Weights of a small mixture-of-experts language model, trained from scratch on English Wikipedia.
Experts: 192 ReLU neurons an expert, 2 picks a token, a sigmoid router.
Below are experts of layer 2 (counted from 0) of a mixture-of-experts language model. Rows are named up (a neuron's input weights, with its number) and show model dimensions 240-319. Each number is 200 + 40 x the weight over its row's rms, rounded and kept within 0 to 999.
Before each expert's rows: a language model's description of what the expert responds to. This comes from a sample of Wikipedia text that the model never trained on.

# expert 19
What it handles: Mid-word consonant pieces. Consonant clusters inside names and rare words, such as th, z, ck, ph, ad, as in Palazzo, Méndez, Aachen, Holographic.
up0,162,185,190,180,232,254,246,276,165,149,263,224,272,148,249,182,239,205,197,270,189,237,199,132,240,159,199,188,173,175,249,171,147,188,241,112,158,180,221,216,183,156,198,202,199,253,187,130,198,202,158,225,156,155,186,167,204,176,174,234,146,163,157,242,200,197,196,179,228,198,233,207,237,161,128,174,219,149,226,100
up1,126,170,256,172,161,223,161,156,232,203,176,182,216,221,191,242,194,129,186,171,154,179,240,195,244,164,149,145,216,169,133,191,235,174,168,124,193,152,217,245,203,137,186,194,226,233,192,252,134,189,150,216,153,229,231,231,199,275,151,201,285,201,272,232,269,187,223,221,215,140,245,243,213,196,101,207,173,171,218,279
up2,154,178,197,208,260,225,206,135,176,233,233,240,276,177,261,217,151,175,192,188,204,141,174,147,140,137,161,162,169,157,279,229,246,230,267,222,236,191,292,211,204,174,172,201,158,168,237,183,162,223,202,166,243,213,218,143,191,289,244,155,170,195,220,228,176,200,260,225,147,149,231,177,173,202,206,203,188,215,162,248
up3,266,209,191,183,250,186,184,245,150,122,216,237,256,173,129,207,161,144,194,167,184,229,138,197,275,232,122,177,205,241,120,141,234,161,146,211,116,264,173,193,268,182,253,227,169,163,188,242,191,215,225,165,241,145,243,229,271,159,183,240,218,195,224,156,218,246,145,209,193,162,223,159,227,243,227,185,263,177,219,182
up4,170,181,181,186,128,126,181,186,195,132,197,203,166,162,209,217,198,154,210,169,142,150,213,185,205,176,219,194,300,190,187,245,207,234,230,192,232,210,150,228,223,297,173,257,188,164,196,239,190,255,248,187,166,126,211,177,247,220,278,143,286,241,182,199,160,199,154,265,176,194,195,222,201,158,216,143,171,202,232,190
up5,252,191,242,136,224,204,194,222,181,172,195,168,195,241,271,197,236,257,142,150,209,210,192,207,223,156,171,245,176,162,196,252,253,175,173,146,234,240,168,170,199,165,195,211,256,190,280,199,264,265,159,176,168,258,216,193,108,159,236,132,268,261,152,221,208,171,193,284,146,145,277,177,239,150,213,227,188,244,199,183

# expert 6
What it handles: Inner word syllables. Middle syllables of words after p/pro/co beginnings, often o, x, os, ver, as in make-o-ver, Pro-duction, Braz-os.
up0,193,181,196,208,218,163,182,193,140,218,242,203,241,252,212,223,167,250,232,176,182,240,255,159,169,256,174,244,180,204,156,176,170,200,209,228,240,188,239,150,154,227,176,229,311,187,248,182,309,222,214,167,151,215,171,157,219,122,260,196,170,260,252,258,190,173,185,281,142,181,228,262,131,190,225,261,150,182,177,214
up1,224,174,197,225,172,241,192,201,247,185,181,210,141,229,158,252,200,198,196,241,131,208,149,164,210,208,130,181,198,148,257,247,229,232,176,219,189,201,123,190,162,283,228,182,141,213,121,153,129,248,220,145,170,198,151,252,126,215,169,225,213,160,252,234,207,216,213,146,192,189,218,209,253,151,190,190,195,198,268,212
up2,224,185,196,217,212,192,281,232,154,194,206,163,217,120,169,224,221,244,211,155,164,183,147,187,171,144,158,164,257,205,200,200,199,191,151,131,123,193,196,182,177,148,240,287,225,219,213,245,201,156,171,215,213,137,218,195,206,64,251,236,95,172,220,279,228,205,217,171,224,187,224,128,217,283,186,281,231,170,239,250
up3,245,172,200,205,216,175,166,193,145,157,223,133,270,244,188,174,216,174,113,161,165,242,212,147,167,163,207,216,220,163,184,240,197,237,232,201,138,274,205,124,237,190,164,227,183,180,183,219,225,159,122,138,165,192,150,214,221,278,177,153,188,249,142,210,129,210,266,200,229,194,201,121,183,124,125,269,193,182,161,183
up4,293,138,201,180,200,154,207,140,225,203,201,228,245,208,266,216,160,231,165,165,261,172,187,226,166,227,218,225,118,179,157,124,192,233,204,207,176,218,189,196,142,172,237,179,182,179,209,126,210,260,246,210,202,154,180,233,127,284,196,181,132,264,211,196,191,249,221,115,220,289,125,301,185,247,206,193,231,165,199,261
up5,199,142,184,233,203,207,315,210,233,170,149,230,189,203,178,210,242,169,193,205,185,234,203,250,214,226,221,185,195,230,176,144,226,151,227,288,159,211,233,174,199,183,182,201,225,176,137,194,144,168,222,274,242,205,108,184,178,225,182,190,192,145,253,226,176,140,179,242,238,274,153,219,236,184,154,186,196,227,221,175

# expert 11
What it handles: Mid-word consonant pieces. Short consonant pieces inside words, such as t, c, g, st, le, at, in sub-st-ance, Marke-t-place, Madagas-c-ar, le-aving.
up0,200,237,225,228,256,164,281,208,152,204,149,180,152,214,177,229,190,199,208,164,167,277,237,177,192,189,229,252,198,171,213,180,151,213,188,165,202,216,135,224,194,180,206,202,169,237,230,223,228,258,140,235,151,174,104,230,166,205,207,246,177,316,227,199,264,240,187,206,281,256,191,330,230,215,183,192,213,222,252,162
up1,202,189,212,231,213,206,187,209,170,223,228,175,207,127,266,232,237,287,196,176,172,194,322,265,261,203,236,261,163,255,199,167,256,179,201,176,160,208,141,176,135,210,224,293,183,217,179,219,195,168,213,200,189,154,155,169,196,214,231,166,221,161,248,224,240,193,221,176,225,150,196,219,291,217,184,251,149,216,231,161
up2,166,163,164,257,162,254,185,240,203,217,177,207,213,230,219,200,261,222,269,255,176,190,136,145,174,221,269,198,243,249,232,171,194,213,230,199,103,185,186,164,160,195,246,294,142,213,190,248,183,167,178,277,171,226,161,222,178,163,158,229,172,229,221,295,256,247,211,200,174,187,284,161,211,254,171,238,228,208,186,238
up3,221,222,242,162,272,167,258,175,163,184,146,210,195,238,150,202,221,269,182,245,208,203,207,226,230,167,106,166,220,175,123,231,246,181,142,144,182,265,170,231,166,163,254,166,243,153,192,186,186,130,237,250,245,186,196,185,206,196,216,248,275,208,224,216,224,209,186,159,205,181,221,187,163,178,148,222,102,169,118,184
up4,231,208,172,204,173,215,226,243,169,214,201,182,208,193,144,249,175,194,184,283,251,274,293,190,143,239,179,155,217,205,266,227,190,246,211,139,218,166,234,109,176,177,237,162,246,231,211,188,197,169,297,254,227,251,198,143,196,200,226,129,173,216,142,230,224,231,159,152,187,286,238,202,186,202,145,236,285,250,189,190
up5,229,210,227,130,217,230,199,155,207,140,124,209,158,199,111,199,192,238,177,238,202,287,202,243,205,184,122,122,223,140,242,233,253,169,178,199,259,184,130,144,267,195,157,229,139,212,218,197,149,225,161,155,212,214,167,160,225,212,219,200,171,217,236,213,141,220,191,199,196,178,138,232,165,162,190,177,239,218,186,223

# expert 12
What it handles: Name-start syllables. Early syllables of names and words, often capitalized, like ma, ta, ru, Ho, Mar, as in Holmes, Marlen, vi-de-o.
up0,193,231,304,241,134,169,180,211,254,193,227,167,226,156,240,182,157,232,341,252,141,167,151,181,210,152,252,165,201,224,110,216,172,245,156,215,193,175,158,218,201,138,164,214,134,268,213,218,224,225,235,227,257,203,209,214,249,241,214,233,217,169,172,212,239,194,202,174,167,203,263,127,225,171,212,244,142,195,151,201
up1,175,186,234,165,233,178,239,184,222,168,220,67,224,221,296,196,250,161,174,205,161,183,227,179,142,255,176,219,123,203,252,200,231,228,214,123,198,240,184,246,181,165,238,204,171,165,180,185,257,194,196,217,259,227,192,193,165,121,172,265,178,196,145,176,235,211,182,174,204,156,207,140,190,217,202,186,224,194,228,228
up2,171,215,286,223,183,217,236,227,252,198,186,208,271,181,257,223,252,236,209,101,203,230,161,181,124,197,179,165,200,209,209,197,175,176,152,189,187,194,245,195,241,193,155,212,228,272,297,174,239,151,201,185,174,182,238,184,227,137,184,209,191,190,240,188,211,177,223,221,205,258,184,204,258,221,177,162,213,138,218,178
up3,228,249,132,183,173,221,190,168,175,243,162,160,174,206,249,238,183,236,274,107,141,187,165,115,190,155,144,216,241,146,193,131,248,220,174,131,157,201,166,205,197,245,186,223,175,275,263,175,160,231,165,175,173,193,167,112,208,295,154,113,156,216,133,228,255,151,249,191,177,171,166,141,218,216,186,264,143,239,163,174
up4,153,195,166,208,211,148,236,182,226,164,216,266,272,164,229,171,208,213,224,242,177,208,177,186,204,195,219,171,158,242,224,218,250,265,223,229,213,153,153,201,195,147,166,330,138,179,182,173,155,235,254,225,159,206,172,205,169,154,208,158,216,174,214,215,197,215,221,152,141,251,258,226,151,175,212,222,142,138,161,199
up5,217,147,283,223,209,193,215,208,151,233,163,169,176,263,177,217,153,236,181,229,173,122,202,140,242,139,219,223,111,249,230,190,195,209,234,188,192,201,200,251,127,218,128,211,176,235,201,208,167,231,198,147,150,138,197,156,146,144,223,194,210,168,200,225,199,145,154,216,165,195,155,188,242,282,270,114,213,166,183,157

# expert 0
What it handles: Table pipes, prepositions, dates. Pipe separators in stat tables, the prepositions by, from and after, and day numbers or month names in dates like 3 January.
up0,149,179,110,162,202,156,195,212,259,282,116,194,253,214,221,220,202,168,189,244,167,186,253,223,220,128,194,232,238,216,214,266,176,164,151,245,193,233,213,233,181,189,223,180,205,233,207,210,236,246,237,200,213,179,299,240,211,228,220,209,225,230,241,184,292,166,224,243,226,90,169,228,215,227,241,254,167,213,177,206
up1,162,171,207,202,233,189,164,204,225,258,287,200,171,283,142,110,233,208,232,246,218,206,205,168,133,220,205,253,206,184,145,187,202,248,240,254,213,173,192,246,226,206,209,200,159,130,81,183,191,176,222,180,189,229,239,204,211,176,205,199,223,135,152,158,167,264,242,119,183,235,206,160,180,136,137,234,190,163,224,263
up2,170,215,183,222,221,157,249,222,189,234,269,155,192,176,139,139,162,220,204,191,188,260,205,163,139,206,234,236,272,254,228,161,146,219,137,166,216,186,211,174,289,174,183,180,180,253,155,240,127,247,148,189,144,158,279,182,204,218,261,251,237,182,230,222,179,174,209,229,240,303,184,248,177,256,220,251,135,210,207,169
up3,156,175,267,204,214,225,221,194,174,293,201,241,171,193,196,154,236,187,208,205,171,141,218,165,171,168,189,162,214,218,223,218,116,132,219,223,241,197,256,187,176,155,132,250,173,226,241,207,207,274,192,242,227,225,151,251,239,261,218,165,198,168,128,148,275,239,265,206,294,148,170,186,204,183,170,247,203,140,145,188
up4,260,231,218,223,238,201,229,163,178,172,290,154,191,232,197,203,189,205,159,171,155,185,209,195,142,156,166,306,161,208,187,185,205,125,193,183,194,211,176,206,189,199,199,132,252,147,245,267,223,198,284,196,215,192,173,172,205,256,239,267,173,251,176,145,163,185,274,142,211,175,172,225,155,203,181,215,199,163,257,243
up5,174,221,231,166,254,144,129,240,247,131,215,208,192,239,202,261,183,286,199,170,247,235,179,186,259,173,150,211,216,243,124,206,205,206,229,229,171,141,228,184,125,218,139,212,251,252,201,173,162,165,131,200,183,212,177,249,204,256,127,243,144,226,178,163,210,148,171,215,165,210,275,193,165,166,159,127,253,126,126,262

# expert 14
What it handles: Table and list punctuation. Pipes, hyphens, colons, semicolons, slashes and dashes in tables and lists, such as cell separators, list-item hyphens and score dashes like 8–6.
up0,164,243,195,167,218,231,178,205,229,193,258,179,178,204,241,180,214,274,140,175,171,179,202,219,254,280,176,113,237,236,152,210,212,96,187,213,172,224,102,156,118,202,252,178,259,197,210,198,174,231,177,165,188,136,174,241,192,234,205,196,156,183,233,211,173,251,241,111,187,127,187,191,168,198,202,113,164,162,237,236
up1,234,249,164,227,201,154,246,188,254,175,203,207,268,253,190,194,171,148,182,218,164,156,255,171,249,154,177,180,170,205,213,210,177,143,260,146,135,221,207,148,205,250,177,116,157,220,214,218,191,186,170,243,99,173,170,158,148,174,173,158,226,262,200,215,206,176,251,250,222,152,149,218,190,198,245,252,234,194,220,197
up2,204,169,236,250,202,174,296,243,192,232,173,174,232,221,215,161,242,192,208,184,135,158,221,208,144,211,240,167,207,238,159,142,196,201,200,168,189,237,172,247,208,179,224,236,230,195,181,155,227,211,289,207,177,201,191,235,231,153,198,317,161,163,175,248,146,217,238,183,232,251,266,283,174,270,189,238,202,185,206,164
up3,202,171,211,231,271,192,222,239,212,262,234,218,186,237,238,215,210,166,196,209,208,215,226,199,192,172,208,194,197,69,229,213,193,272,187,193,262,189,191,167,272,223,236,233,222,246,195,230,104,184,208,241,196,263,190,192,160,291,158,221,195,167,125,173,232,105,191,184,197,228,182,133,241,256,234,224,173,263,224,157
up4,247,304,120,229,243,247,231,186,231,211,178,150,266,271,216,250,182,198,230,191,227,186,211,274,192,230,189,250,196,206,223,239,198,200,173,228,223,251,260,140,243,233,148,142,239,219,284,191,231,119,150,200,188,174,220,220,174,291,214,213,210,270,205,194,238,179,171,187,214,189,140,174,167,169,219,110,151,272,201,218
up5,168,247,215,94,169,147,222,267,198,210,159,177,220,261,224,148,158,164,203,174,189,302,224,234,203,139,211,205,180,201,153,216,212,192,183,187,194,212,185,227,222,194,116,168,186,223,132,238,283,205,235,243,165,216,198,194,198,188,200,156,165,177,229,165,190,197,213,214,232,179,217,183,162,128,224,263,153,225,238,189

# expert 4
What it handles: Noun-forming suffixes. Word-final noun suffixes such as -ation, -ment, -ity, -age, -ion, -ship, as in stages, Trinity, championships, information.
up0,212,215,141,174,206,197,218,156,214,230,249,194,180,192,162,251,245,260,205,196,169,218,185,212,228,102,121,186,138,160,215,240,216,265,140,229,146,250,185,116,195,184,214,198,143,226,239,220,181,218,186,295,240,235,224,217,196,164,223,247,152,200,158,234,279,185,148,181,158,240,220,201,172,197,230,238,140,233,254,182
up1,237,184,141,169,163,124,230,156,139,151,132,196,219,163,225,243,225,219,208,208,236,156,209,214,174,148,164,223,182,234,208,184,233,163,210,198,175,222,107,182,186,233,213,204,163,108,68,184,229,243,199,184,245,217,170,159,266,228,72,133,131,267,177,189,144,148,254,182,184,220,154,170,198,223,239,195,190,240,148,132
up2,245,126,184,195,215,187,189,174,168,132,230,220,199,212,172,214,205,174,263,209,209,195,270,184,92,200,193,228,197,193,147,225,171,193,167,177,196,214,194,246,160,156,188,202,200,240,273,203,220,153,219,235,221,234,235,174,127,249,150,165,196,276,224,172,182,258,256,193,282,133,189,309,198,197,171,154,160,196,243,259
up3,198,152,221,179,211,170,190,135,217,222,230,191,181,198,139,231,180,211,193,99,249,179,151,159,160,314,232,196,200,207,127,182,257,257,196,177,204,204,213,233,219,141,197,186,241,195,192,185,158,141,220,170,182,258,225,218,201,124,226,174,228,195,158,242,179,200,148,170,245,180,164,168,189,185,157,201,142,188,180,168
up4,208,251,231,130,169,292,176,264,197,144,263,207,240,243,214,220,203,164,156,199,239,195,209,140,213,228,185,214,178,185,185,216,280,140,210,236,294,211,177,197,284,162,209,263,241,242,252,196,227,281,167,213,199,233,191,231,189,161,230,231,233,171,111,199,182,178,189,144,218,181,188,204,227,117,168,218,171,219,158,258
up5,173,132,195,197,206,225,263,130,208,222,189,154,123,182,155,140,250,197,167,209,159,174,238,242,192,192,270,231,143,187,214,183,209,243,235,168,218,185,147,212,248,282,142,191,209,199,173,251,195,233,181,228,191,172,231,127,186,228,195,171,278,245,136,192,265,87,179,104,225,216,275,220,167,219,252,132,148,197,189,167

# expert 21
What it handles: Mid-word pieces, as. Word pieces like ke, ro, ive, ne, ide inside words such as respectively, Video, Equine, plus the word as.
up0,200,219,177,198,113,229,260,162,224,232,267,179,234,183,142,231,204,245,233,235,188,153,288,193,193,235,149,253,128,271,153,224,182,216,155,279,163,220,167,161,206,207,167,208,229,207,232,244,213,230,311,233,199,210,218,238,136,143,194,169,150,182,130,155,160,156,185,183,203,257,190,169,197,240,219,294,211,261,134,216
up1,204,144,204,164,126,183,208,177,224,233,126,247,255,210,210,190,189,139,179,228,218,239,195,259,182,194,149,160,161,150,189,204,234,225,184,320,206,237,166,206,241,282,225,173,244,225,185,197,158,188,152,212,189,146,289,170,167,123,243,196,230,168,228,175,200,216,204,181,158,210,192,185,179,216,278,186,201,158,252,155
up2,243,258,192,161,284,146,144,254,110,248,144,152,234,214,181,184,234,298,145,150,212,225,235,179,192,183,240,193,222,198,267,246,215,249,226,226,217,236,158,164,274,257,174,132,166,249,230,173,233,201,194,183,259,180,154,207,199,213,119,193,136,155,189,200,195,234,168,234,187,177,213,208,259,183,219,139,262,150,231,202
up3,168,142,210,223,175,157,204,281,235,216,218,229,218,208,193,185,147,191,215,230,284,185,275,207,203,181,150,223,191,206,147,158,158,211,235,146,127,263,187,245,225,175,148,242,200,172,153,97,241,290,162,225,247,265,193,167,195,243,130,254,183,169,237,254,175,187,160,199,183,202,188,208,213,232,186,225,152,137,167,338
up4,287,212,179,273,231,154,212,215,177,174,204,237,209,222,204,260,229,188,205,227,250,145,157,155,220,223,206,176,139,104,131,227,293,227,218,221,190,164,279,205,158,233,193,234,200,164,238,253,192,216,221,221,123,229,217,162,171,243,193,258,235,198,198,276,260,161,192,87,245,199,228,150,177,201,123,185,235,269,223,155
up5,167,249,205,240,233,208,195,246,160,135,138,142,177,169,182,179,185,173,289,220,210,291,200,225,136,185,195,198,185,169,238,247,230,143,230,224,197,151,219,213,185,199,221,226,192,126,186,196,232,224,184,264,191,227,254,201,192,91,260,138,185,236,126,190,227,167,232,234,210,255,229,171,94,216,193,185,184,206,123,233

# expert 18
What it handles: y, ing, ly endings. Word-final endings y, ing, ly, ish, ies completing words like successively, Factory, Mining, century, Primary.
up0,201,178,112,194,148,238,218,198,213,110,211,205,182,226,111,259,174,227,310,178,158,231,175,221,215,167,176,223,202,198,238,138,277,203,165,195,135,137,94,229,258,208,186,155,200,126,174,205,214,201,183,209,147,220,187,218,195,244,156,200,224,259,125,192,238,181,230,282,174,201,214,224,207,234,174,228,103,230,134,158
up1,185,187,266,250,122,259,251,194,202,162,215,266,148,176,140,146,150,216,222,152,278,264,164,162,208,206,232,164,208,133,132,214,194,193,217,180,146,194,216,161,186,216,134,265,171,206,188,190,196,178,165,210,121,253,209,202,173,229,259,125,221,191,261,236,216,144,226,173,151,201,232,195,211,150,143,241,161,166,218,211
up2,289,130,159,190,170,257,226,268,261,171,244,157,184,193,207,225,240,214,157,211,230,255,202,221,151,257,292,263,239,172,227,262,231,188,193,231,221,190,248,159,190,164,200,222,226,232,171,211,240,119,188,201,209,156,197,200,156,203,162,172,192,208,240,196,201,255,214,208,170,272,202,232,206,180,146,224,204,255,130,216
up3,284,224,199,223,187,223,177,160,230,195,247,251,235,218,145,229,141,209,174,188,209,164,209,246,131,199,135,276,145,152,169,189,142,189,242,250,137,233,276,229,177,225,196,265,142,141,204,204,250,275,206,198,199,210,197,226,245,184,221,234,228,275,156,187,195,220,246,206,221,196,177,181,151,109,164,101,203,189,182,152
up4,225,195,212,199,160,228,180,241,265,240,165,261,212,179,192,125,153,205,223,244,173,242,286,254,266,176,218,264,228,183,223,208,198,106,175,106,271,174,197,179,135,205,226,218,199,199,113,160,244,131,173,193,159,195,129,171,116,240,123,182,128,244,252,192,228,222,147,232,203,183,234,248,198,163,109,215,236,203,209,241
up5,199,148,162,229,190,170,184,179,155,214,260,113,234,188,221,191,166,157,215,265,233,147,213,167,171,199,226,205,202,161,213,88,223,179,161,146,179,176,139,194,172,176,185,271,248,227,232,174,205,251,245,206,185,255,219,247,149,212,119,193,173,248,204,235,215,162,251,247,177,102,274,250,179,145,191,249,165,190,181,285

# expert 28
What it handles: Spaces and letter d. Bare space tokens, especially empty table cells, and pieces d, f, on inside or starting words, as in suddenly, bidding, food.
up0,211,156,274,168,133,162,150,195,282,168,239,202,95,269,246,220,207,229,274,197,233,272,79,203,202,279,264,176,200,224,195,206,240,235,247,239,197,157,160,220,153,226,241,170,176,192,179,155,182,260,154,211,151,198,137,186,160,220,227,166,213,188,233,222,171,188,166,227,147,156,163,128,241,247,177,181,201,248,198,198
up1,173,195,102,245,167,172,199,179,128,184,224,177,219,130,161,205,229,192,246,193,188,196,164,143,162,211,193,203,243,218,196,226,206,222,167,242,270,269,132,221,232,194,203,245,183,225,228,120,190,238,278,220,201,184,174,126,184,199,259,199,170,212,212,198,190,181,259,191,272,270,259,195,145,252,226,253,136,112,182,140
up2,256,209,163,129,115,153,221,190,190,181,216,230,236,223,165,213,270,211,233,171,192,206,228,167,243,191,169,155,265,219,184,187,193,207,202,200,178,247,174,249,154,210,129,181,251,189,197,201,188,192,175,166,183,204,236,204,211,195,179,225,206,273,220,141,198,286,229,252,257,187,201,166,287,252,211,174,202,206,189,217
up3,210,324,111,172,231,251,212,183,224,149,252,205,143,167,303,278,236,158,198,173,188,216,201,185,231,232,222,239,255,211,143,201,171,172,164,200,211,214,192,238,206,174,207,217,236,249,225,183,210,119,170,221,271,200,225,203,167,159,169,201,135,210,163,128,246,129,220,112,203,250,245,198,199,243,218,156,204,190,212,200
up4,199,165,159,188,191,238,185,170,238,274,185,191,187,167,272,114,194,106,222,201,247,280,225,150,213,138,244,202,220,216,233,246,244,265,284,150,173,167,231,245,244,151,209,250,214,147,246,207,180,217,188,200,166,262,203,223,156,220,131,224,151,203,248,299,218,184,214,230,177,204,258,228,184,154,128,156,202,209,192,173
up5,205,196,157,236,174,251,248,245,245,196,164,243,238,194,227,128,235,285,248,334,177,227,231,116,177,228,194,212,171,198,236,174,239,189,196,101,187,198,180,146,252,139,181,188,165,263,170,95,208,147,135,248,192,184,191,190,252,190,249,153,179,158,209,108,221,193,278,139,175,177,228,184,175,163,185,198,222,204,181,159

# expert 26
What it handles: Plural s and "to". Word-final plural or possessive s, as in Titans, plus k pieces, the word to, and modals can, would, could, will.
up0,223,142,207,175,169,200,156,252,239,223,197,171,202,121,176,174,210,208,230,194,266,296,258,291,166,191,169,230,270,270,171,177,192,179,256,174,229,149,258,209,216,253,198,208,231,194,192,188,178,199,234,195,224,185,185,176,182,230,160,249,142,234,219,143,148,240,223,151,179,202,256,186,268,200,164,193,92,252,122,228
up1,189,238,104,223,85,185,236,184,240,208,210,131,230,206,176,170,150,249,169,171,213,178,204,244,199,238,190,241,193,152,253,231,198,147,89,185,140,231,194,118,225,216,226,202,254,195,178,282,171,152,229,196,254,178,160,174,162,198,225,197,203,165,134,249,170,172,130,183,170,185,214,255,233,236,157,185,207,185,169,269
up2,166,357,191,191,204,183,260,222,307,190,164,262,279,224,138,171,244,178,156,202,179,220,217,233,292,206,270,185,239,242,196,174,173,191,228,228,258,246,225,205,142,186,165,148,208,217,150,175,147,209,153,166,167,265,185,185,161,230,204,187,265,174,160,186,187,252,195,119,222,228,214,233,151,235,238,218,138,126,179,208
up3,217,191,178,209,154,166,127,194,195,236,190,194,233,170,244,151,196,221,194,139,219,208,210,257,247,229,261,162,237,216,238,234,166,214,202,175,196,163,235,191,228,184,218,222,133,189,218,267,211,220,210,248,258,226,166,211,219,244,250,183,240,158,233,292,145,260,236,153,160,188,280,140,191,189,156,227,201,252,233,224
up4,228,227,305,160,202,207,163,105,190,244,240,201,255,190,233,192,218,241,214,142,186,210,192,175,185,228,144,219,224,154,223,217,210,152,201,190,176,189,258,112,157,178,285,210,243,243,215,154,177,259,248,201,253,213,199,126,134,216,169,124,252,181,206,218,201,218,228,206,225,239,176,220,234,201,211,224,165,148,182,171
up5,224,224,244,236,164,216,160,210,273,292,172,224,265,207,184,165,197,179,160,217,239,246,194,221,228,198,246,230,219,206,205,178,211,203,229,232,212,212,171,243,171,229,172,156,176,276,219,165,191,216,161,198,221,187,222,163,213,192,228,245,189,196,281,212,145,228,223,180,234,224,272,220,136,179,200,274,233,222,237,190

# expert 27
What it handles: Spaces and b/m/p pieces. Standalone space tokens between words or in table cells, and consonant pieces like b, m, p, an as in herb, Bank.
up0,260,241,231,209,191,309,118,200,205,178,196,227,189,210,156,218,237,186,184,185,239,154,227,199,174,204,248,273,99,199,214,126,194,192,211,212,235,173,279,164,184,242,212,207,180,188,167,191,157,173,204,227,236,206,181,160,225,187,200,161,221,198,201,175,239,273,159,144,150,187,164,146,239,234,188,155,220,278,188,188
up1,184,149,182,138,162,171,177,190,193,175,156,209,211,218,224,163,160,166,229,223,163,168,115,194,210,185,183,212,291,161,221,181,170,229,254,215,189,142,163,234,137,126,212,244,168,176,124,238,201,172,159,199,220,220,204,179,189,262,167,160,216,252,136,70,181,189,187,248,150,176,97,189,239,181,188,147,111,237,226,146
up2,221,145,219,191,195,211,201,250,244,182,207,160,236,241,150,174,222,177,280,182,153,180,324,220,206,170,200,275,221,184,187,230,184,229,282,220,163,253,259,183,158,242,207,172,262,225,165,238,167,181,202,243,183,153,312,202,188,218,286,191,184,207,209,171,132,151,257,229,208,166,174,175,232,191,230,257,157,223,173,158
up3,131,190,297,234,212,172,162,278,242,258,193,108,260,263,192,222,169,191,230,179,168,127,140,196,193,312,242,194,171,141,270,247,211,187,176,134,203,312,256,140,172,213,182,168,220,182,195,132,200,194,204,186,195,247,219,154,208,188,189,132,223,239,203,164,173,211,139,204,190,234,136,156,158,194,232,169,169,162,225,231
up4,178,132,258,236,175,261,192,190,252,112,224,210,140,225,150,216,231,136,155,217,252,207,164,297,174,242,179,226,121,246,290,243,229,213,128,251,172,258,260,252,202,205,192,125,237,216,190,259,257,183,182,214,203,212,195,260,231,257,224,248,203,219,143,123,243,238,150,150,162,231,138,217,269,180,157,187,204,208,191,181
up5,184,196,246,144,234,210,254,233,202,155,185,231,146,186,252,187,214,195,194,206,204,170,207,190,124,204,178,236,126,154,161,123,169,206,172,153,204,202,160,213,194,233,238,124,198,245,120,242,222,179,261,158,238,200,200,190,231,235,245,213,207,276,206,269,203,211,234,139,106,230,190,195,266,209,216,247,203,164,189,158